{"norm": "layernorm", "norm_eps": 1e-06, "max_seq_len": 1024, "dataset": "wikipedia_en"}
Below are experts of layer 4 (counted from 0) of a mixture-of-experts language model. Rows are named up (a neuron's input weights, with its number) and show model dimensions 0-223. Each number is 200 + 40 x the weight over its row's rms, rounded and kept within 0 to 999.
Before each expert's rows: a language model's description of what the expert responds to. This comes from a sample of Wikipedia text that the model never trained on.

# expert 62
Description: Year prefixes such as 201, 199, 202, decimal points and digits in numbers and coordinates, and sentence-final periods.
up0,170,208,203,205,237,235,177,266,211,197,200,199,180,253,158,260,235,242,140,218,213,215,183,186,169,258,189,249,182,219,173,169,141,139,162,273,155,205,235,174,125,180,162,233,221,189,175,191,163,217,132,258,178,215,193,140,179,224,175,234,232,218,197,200,139,214,243,259,207,148,206,214,165,106,168,173,172,186,230,185,293,239,205,202,184,229,135,200,230,200,168,253,170,155,222,198,92,166,253,178,204,289,192,265,242,152,182,148,174,172,168,212,257,255,166,231,269,208,215,229,213,202,165,225,215,165,214,125,141,266,247,209,145,249,190,184,193,204,178,216,167,234,157,173,260,224,218,175,173,134,141,209,109,188,275,192,143,136,196,250,280,209,144,300,238,252,229,156,167,214,204,245,233,230,175,193,219,183,197,189,233,163,162,117,203,227,203,147,248,332,198,198,169,245,188,182,178,175,174,210,246,154,161,218,216,142,224,208,248,196,214,252,242,204,265,153,216,166,172,266,194,197,166,261

# expert 23
Description: Verb forms and inflected endings in prose, such as served, returned, -ted, -ing, plus pipes between numbers in score or statistics tables.
up0,192,233,202,154,157,177,132,190,198,189,267,247,124,211,235,288,180,170,229,206,224,228,101,166,189,260,212,232,240,227,276,195,183,204,234,156,303,159,192,201,258,155,257,187,247,226,230,228,175,263,248,241,222,240,186,185,220,136,197,156,160,222,229,167,136,288,186,207,196,102,253,259,173,147,197,194,144,164,187,165,265,195,263,193,141,230,193,221,236,309,218,213,154,217,145,166,190,203,157,247,199,190,203,245,162,237,164,270,216,136,196,250,230,150,214,227,241,217,207,188,147,190,224,214,140,200,172,148,172,197,197,200,225,214,205,211,160,198,286,154,109,183,186,210,157,173,222,214,132,246,198,175,201,170,178,116,172,242,194,201,179,157,268,177,253,122,161,237,182,247,220,265,194,233,217,184,176,178,158,178,172,243,250,139,165,213,206,203,219,270,203,192,150,124,222,206,289,184,189,259,178,234,153,202,205,254,179,269,163,191,207,189,250,186,118,193,213,236,187,194,177,208,188,161

# expert 29
Description: Digit tokens, especially final year digits and small counts in sports or chart tables, e.g. 200|6, 1 July, 4–0, scores.
up9,180,191,147,200,246,161,184,184,196,219,214,189,150,185,135,191,217,125,265,181,182,250,194,186,157,246,214,153,203,194,196,201,190,189,224,257,211,236,261,216,189,235,217,162,218,231,289,222,234,199,140,192,128,171,262,236,223,168,155,198,285,202,161,191,223,214,187,231,109,216,156,248,234,175,256,205,222,195,273,128,187,132,323,172,273,221,191,219,142,239,192,229,215,213,139,273,109,194,186,192,228,225,193,179,243,206,174,173,142,195,214,220,179,185,256,259,164,176,188,236,134,214,247,181,134,167,220,168,155,249,229,172,270,178,214,219,185,224,184,162,222,249,189,163,203,232,231,127,181,191,173,158,201,188,199,210,183,173,196,162,203,107,191,211,229,191,223,229,151,154,202,335,246,193,176,199,225,221,335,227,252,188,198,133,179,212,188,224,215,174,186,300,107,153,256,141,218,192,201,184,223,163,192,202,175,217,209,255,198,261,181,198,193,126,270,221,218,135,141,223,222,168,199,227

# expert 50
Description: Subject and field nouns like football, music, rugby, film, club, plus blank or numeric cells in results tables.
up0,177,130,280,180,178,134,160,200,249,127,233,225,203,206,197,194,201,193,183,202,197,175,242,303,227,174,174,187,178,179,146,132,244,259,199,232,191,102,133,268,177,115,188,211,234,188,195,206,249,175,186,219,190,208,195,200,222,180,240,186,224,272,179,151,201,241,225,200,234,145,248,214,169,147,172,258,150,235,301,156,127,239,249,152,226,260,299,199,139,212,191,277,162,224,140,227,216,153,117,215,202,204,199,228,190,282,218,208,167,210,162,187,259,156,164,240,181,222,191,207,161,247,235,210,195,185,200,217,199,207,239,204,233,252,178,180,194,215,249,252,205,244,181,210,116,260,221,228,218,225,166,193,150,238,202,168,217,191,140,238,186,166,168,258,147,192,129,179,261,282,220,248,201,182,189,151,184,182,279,241,217,221,242,189,125,219,255,137,235,156,217,217,182,196,172,213,294,285,153,180,180,168,167,152,197,170,128,189,185,169,204,127,197,210,273,176,185,201,187,159,234,243,170,184

# expert 54
Description: Pipe separators, closing brackets, percent signs and numbers inside wiki tables and code or math, such as |, ), %, $.
up9,179,220,119,166,199,201,166,193,166,114,207,207,257,272,176,246,180,128,183,190,220,290,271,164,184,197,185,203,157,215,164,210,215,136,233,240,235,211,194,237,232,221,143,199,246,204,147,229,228,201,244,197,177,201,215,181,199,240,146,240,179,147,177,99,144,246,238,201,134,225,177,258,211,224,172,270,284,245,240,181,194,239,245,163,167,255,215,202,252,199,216,215,93,205,238,230,182,211,141,182,172,165,183,202,224,185,189,229,120,188,195,110,206,182,217,216,170,239,214,168,173,228,159,179,215,199,247,243,161,204,220,188,174,131,140,206,225,252,103,208,195,162,136,229,199,239,159,214,213,224,175,227,235,182,183,232,198,180,198,269,241,235,232,178,195,143,299,190,165,292,197,199,235,165,180,182,217,167,229,220,132,176,252,185,138,184,236,225,203,182,158,233,188,235,257,218,218,233,255,232,252,265,198,156,184,262,204,162,170,254,174,145,167,176,104,135,242,254,229,182,217,281,247,106

# expert 3
Description: Middle syllables inside Italian, French or Latin-looking names and long words, such as Man-ier-o, Gall-ier-a, cour-ty-ards, tel-eph-ony.
up1,214,205,174,230,212,236,223,224,269,267,174,183,226,162,187,168,140,149,236,150,185,156,179,218,284,209,266,144,176,173,180,226,198,178,163,105,100,235,205,232,179,183,243,200,257,210,220,170,229,180,228,217,227,301,77,212,241,245,173,211,232,194,207,145,168,160,188,146,223,186,140,214,246,283,205,253,167,169,241,271,153,224,256,194,278,220,210,157,230,200,158,251,196,168,195,174,237,202,254,212,204,217,204,168,186,187,142,228,140,225,208,157,223,224,269,131,162,218,231,171,174,154,215,191,141,241,152,188,157,182,218,224,229,305,220,195,164,205,201,162,192,134,237,263,211,291,201,197,174,234,172,233,225,195,188,171,180,187,228,170,270,225,231,195,167,257,161,235,188,203,249,200,170,222,131,156,139,185,196,110,203,220,189,250,176,238,137,182,141,161,182,229,160,211,236,177,225,228,162,269,204,203,142,194,172,222,256,211,209,207,171,213,267,190,181,119,181,283,215,264,203,99,204,205

# expert 6
Description: Opening pieces of words and proper names continued by a suffix, such as cas(h), mis(fortune), Lak(eland), Cal(casieu), often in tables.
up0,195,192,185,162,227,155,109,160,170,212,219,218,246,197,185,240,229,196,144,178,261,215,201,237,281,222,187,188,237,174,238,207,209,128,180,154,210,202,118,205,217,225,220,306,243,168,201,178,163,216,158,203,184,241,256,225,164,245,259,117,167,202,117,156,117,206,192,241,182,178,250,199,219,167,182,196,219,171,219,204,245,155,167,208,243,212,211,229,166,182,190,160,176,198,156,197,120,166,214,268,144,201,234,164,187,150,159,201,243,238,239,161,201,253,140,177,303,206,198,230,214,196,113,178,173,237,220,202,198,186,267,164,194,224,117,212,296,227,158,211,235,270,229,214,258,173,220,188,212,145,233,163,182,278,191,201,263,203,215,165,201,239,153,201,193,161,182,135,244,237,197,134,160,180,155,196,196,240,226,120,198,204,168,152,243,174,226,136,198,204,223,247,233,191,202,172,244,175,204,233,230,192,214,225,336,140,179,193,149,201,290,177,213,238,130,222,160,296,253,206,244,196,146,155

# expert 25
Description: First pieces of non-English names and words, often Asian, African or Filipino, like Mang-be, Pal-igsahan, Kh, Ph, Bh.
up2,211,182,159,164,132,189,194,187,115,210,251,204,295,164,149,225,245,234,146,236,270,221,157,204,188,190,193,224,180,196,199,235,201,209,209,196,181,191,204,97,200,190,223,191,236,239,164,296,215,167,139,160,241,209,180,259,229,174,243,233,237,208,230,180,229,152,122,175,161,274,176,187,161,168,243,204,195,166,213,265,229,234,180,143,189,242,172,216,194,315,183,158,214,254,186,139,235,197,196,207,173,127,210,137,185,243,222,226,176,151,208,265,238,253,208,221,183,294,248,205,263,171,158,269,149,193,127,259,150,207,213,290,148,228,200,164,207,176,226,205,185,228,160,152,232,164,240,109,192,229,270,179,207,175,157,260,209,233,142,201,243,166,203,166,233,167,166,169,147,144,190,192,214,169,222,201,203,219,252,122,247,177,246,232,226,213,151,211,135,215,156,223,229,202,205,201,224,212,121,100,215,253,167,231,255,130,238,203,183,231,221,230,245,186,194,288,200,158,203,156,221,146,218,227

# expert 8
Description: Middle stem pieces of long Latinate words (immac-ul-ate, cont-amin-ants, viol-ations), and pipes or dividers ending table rows.
up0,278,169,147,178,171,261,252,226,226,202,141,233,224,195,205,198,247,256,184,235,132,191,191,131,254,197,214,211,173,170,210,168,237,213,228,200,231,167,180,174,247,152,285,124,167,185,122,101,238,225,162,199,171,226,229,247,193,173,192,150,162,217,150,219,185,227,156,216,209,156,134,164,208,170,170,149,161,97,197,245,193,142,236,184,194,233,180,153,173,180,119,227,144,158,197,292,220,156,263,249,114,228,170,205,203,257,202,192,332,222,180,139,270,182,285,241,177,208,165,192,206,175,229,175,197,182,245,220,211,206,218,275,229,223,164,185,155,210,269,200,213,201,201,232,192,248,193,195,221,233,189,171,245,258,274,244,257,173,193,225,142,197,188,241,262,141,201,168,219,156,189,172,247,149,208,232,149,238,165,211,243,205,167,211,164,249,117,202,238,195,226,213,176,248,233,226,238,236,233,165,176,172,119,203,226,172,168,163,212,189,172,199,221,228,220,249,133,243,158,179,265,161,147,269

# expert 57
Description: Name particles and prefixes that start surnames or place names, such as Mc, Van, von, de, La, Los, and connectors like y, -ye.
up9,231,183,127,121,252,206,220,193,190,157,171,183,197,189,205,178,306,208,205,180,232,219,210,233,122,244,205,274,135,159,255,185,148,188,209,133,232,206,185,258,182,222,299,221,206,205,183,180,233,172,207,264,205,144,178,181,215,204,143,234,210,176,204,153,268,193,201,237,159,240,209,121,218,250,237,209,213,275,118,181,243,253,189,203,205,209,207,116,221,154,189,216,127,202,242,223,163,269,174,181,261,167,178,134,239,166,212,260,174,125,235,172,157,160,237,206,194,132,179,189,185,140,217,192,265,175,237,154,157,204,220,161,156,152,191,154,202,113,204,271,199,248,190,171,167,189,227,210,134,264,194,198,188,250,190,254,266,243,278,264,217,248,152,180,234,172,242,226,181,191,182,189,148,219,197,181,220,244,232,176,228,268,142,228,262,176,146,211,96,143,193,183,193,253,151,225,221,248,243,167,179,209,253,194,154,218,171,188,253,237,207,186,207,286,128,259,210,199,216,205,177,234,202,159

# expert 32
Description: Line breaks and pipes ending lines in lists, infoboxes and taxonomy boxes, plus capitalised first pieces of headings or names (Se-ychelles, Me-chanism).
up9,138,321,229,201,240,205,205,171,172,202,270,228,195,153,186,314,179,230,207,162,162,274,282,183,255,202,209,253,154,214,209,247,228,226,157,184,155,177,215,199,151,216,255,198,193,254,203,231,152,183,205,265,180,200,234,210,222,190,265,233,252,209,148,202,186,185,172,185,188,207,194,190,174,184,169,222,115,198,139,229,142,214,196,141,211,179,275,185,181,219,163,227,161,201,212,199,191,122,178,229,208,172,260,268,153,202,219,176,221,130,237,168,225,261,190,230,159,209,177,182,258,221,144,214,214,171,252,254,190,238,230,236,234,255,119,198,218,107,241,187,136,223,142,161,184,209,238,190,241,213,185,234,183,271,256,240,235,171,126,177,227,182,186,202,201,135,171,144,125,162,169,177,238,176,271,198,203,154,210,224,174,241,186,195,172,171,125,161,288,223,143,127,179,169,168,199,188,194,155,166,241,181,183,128,219,267,173,262,239,187,204,288,226,194,200,253,152,155,208,295,189,158,141,209

# expert 12
Description: Past participles and verbs ending a clause before by, in, to, such as hosted, located, created, used, known, released.
up0,174,232,142,252,154,201,125,221,175,226,225,204,218,174,218,283,176,183,211,201,167,188,226,289,193,196,232,154,163,227,223,265,279,213,206,266,183,184,210,120,291,189,282,153,180,239,148,154,213,186,237,241,250,250,221,125,193,215,245,191,182,230,201,146,174,168,165,166,154,186,209,146,242,187,163,192,187,166,148,229,216,222,209,198,161,153,234,144,178,144,188,168,163,253,164,262,184,190,234,201,250,252,172,139,242,203,195,183,170,185,236,173,108,212,179,222,137,166,204,222,173,212,253,170,145,154,185,231,158,252,205,236,194,224,155,209,146,176,218,233,208,170,196,276,213,202,160,201,160,232,173,240,245,172,159,152,197,213,217,140,243,184,143,242,156,229,192,231,205,201,221,163,284,209,211,115,241,186,257,261,253,185,281,237,252,238,226,242,137,231,220,186,162,222,242,273,225,220,174,287,241,131,254,173,172,226,205,263,159,141,153,187,117,203,180,141,170,205,226,264,268,190,177,129

# expert 45
Description: Short consonant fragments inside scientific, medical and taxonomic words, such as D-ac-tylopodid, rec-t-al, ovalocy-t-osis, ru-f-a.
up0,249,205,217,187,181,193,257,238,227,275,237,150,258,226,251,216,197,204,148,200,177,202,187,202,171,311,205,209,184,194,216,233,201,194,77,117,167,132,211,198,270,215,145,177,182,196,154,234,172,172,146,160,239,196,161,194,199,198,254,176,170,194,226,136,176,217,210,194,229,180,200,173,234,166,186,195,150,125,226,219,180,235,268,188,154,144,156,152,140,190,238,209,246,162,297,239,216,182,111,205,187,226,186,199,142,206,244,244,299,309,189,149,179,239,170,235,222,199,203,153,182,170,200,181,173,269,145,155,146,237,237,223,237,279,227,144,213,155,208,243,164,163,149,180,94,182,200,275,267,189,220,196,82,199,203,210,195,150,202,298,134,171,180,154,190,206,235,228,237,177,205,182,126,191,169,216,176,265,255,227,185,223,186,141,239,207,229,237,229,225,204,206,209,176,218,230,181,225,148,197,215,234,233,260,245,192,179,153,179,257,208,226,200,192,192,176,189,197,221,280,195,148,242,202

# expert 17
Description: First syllables of proper names, often Spanish, Arabic or other foreign, such as El in Eldred, Mar, Kar, Sou in Souza.
up2,178,252,188,164,242,236,210,218,185,230,209,138,222,209,222,213,227,175,186,216,209,227,209,145,182,73,237,182,198,141,184,195,179,258,177,249,158,132,228,214,219,208,241,129,211,243,242,154,205,187,237,187,161,191,177,246,249,175,225,220,177,164,292,215,209,277,161,219,179,183,251,255,114,254,241,215,220,187,212,168,190,183,256,178,156,236,128,219,160,221,163,169,195,193,225,150,264,245,233,201,186,161,205,228,216,174,210,248,259,201,171,246,188,207,208,188,199,208,208,177,207,218,209,138,178,245,254,206,163,141,214,244,251,188,121,212,225,250,215,244,276,197,216,137,245,221,230,194,243,244,160,238,244,165,220,262,168,186,117,154,157,115,136,261,164,277,199,207,208,193,178,240,218,180,172,139,216,188,201,108,203,147,199,257,133,235,130,161,248,182,141,234,248,155,235,221,81,209,159,151,230,238,213,168,193,196,282,187,283,215,189,167,148,268,201,152,174,184,259,205,180,214,119,226

# expert 60
Description: Year-final digits after 201 or 200, and nouns ending a phrase before a comma or period, such as history, languages, season.
up0,235,160,166,198,130,245,237,210,81,223,231,191,214,198,234,175,251,230,96,205,255,176,173,258,223,240,242,230,161,172,198,223,198,175,164,164,157,201,214,168,226,240,148,181,199,121,304,194,175,256,203,187,182,166,207,231,180,163,124,169,237,193,109,127,198,199,212,133,279,145,249,187,157,190,183,220,177,214,227,212,250,145,228,238,222,179,124,213,196,278,143,139,256,235,236,198,156,227,264,231,85,283,203,215,207,186,212,274,193,205,213,211,207,211,198,162,210,146,148,219,251,197,202,213,221,244,272,196,209,223,195,199,173,229,236,208,205,153,267,206,206,211,225,198,192,224,190,226,197,136,234,110,191,148,154,194,185,172,220,129,188,170,298,222,163,203,235,138,213,148,206,163,254,177,166,203,175,182,196,182,240,173,189,212,250,161,230,188,157,256,213,249,184,122,243,194,171,195,183,222,179,245,202,191,211,191,160,214,209,184,244,158,206,230,239,234,180,274,284,275,222,106,244,148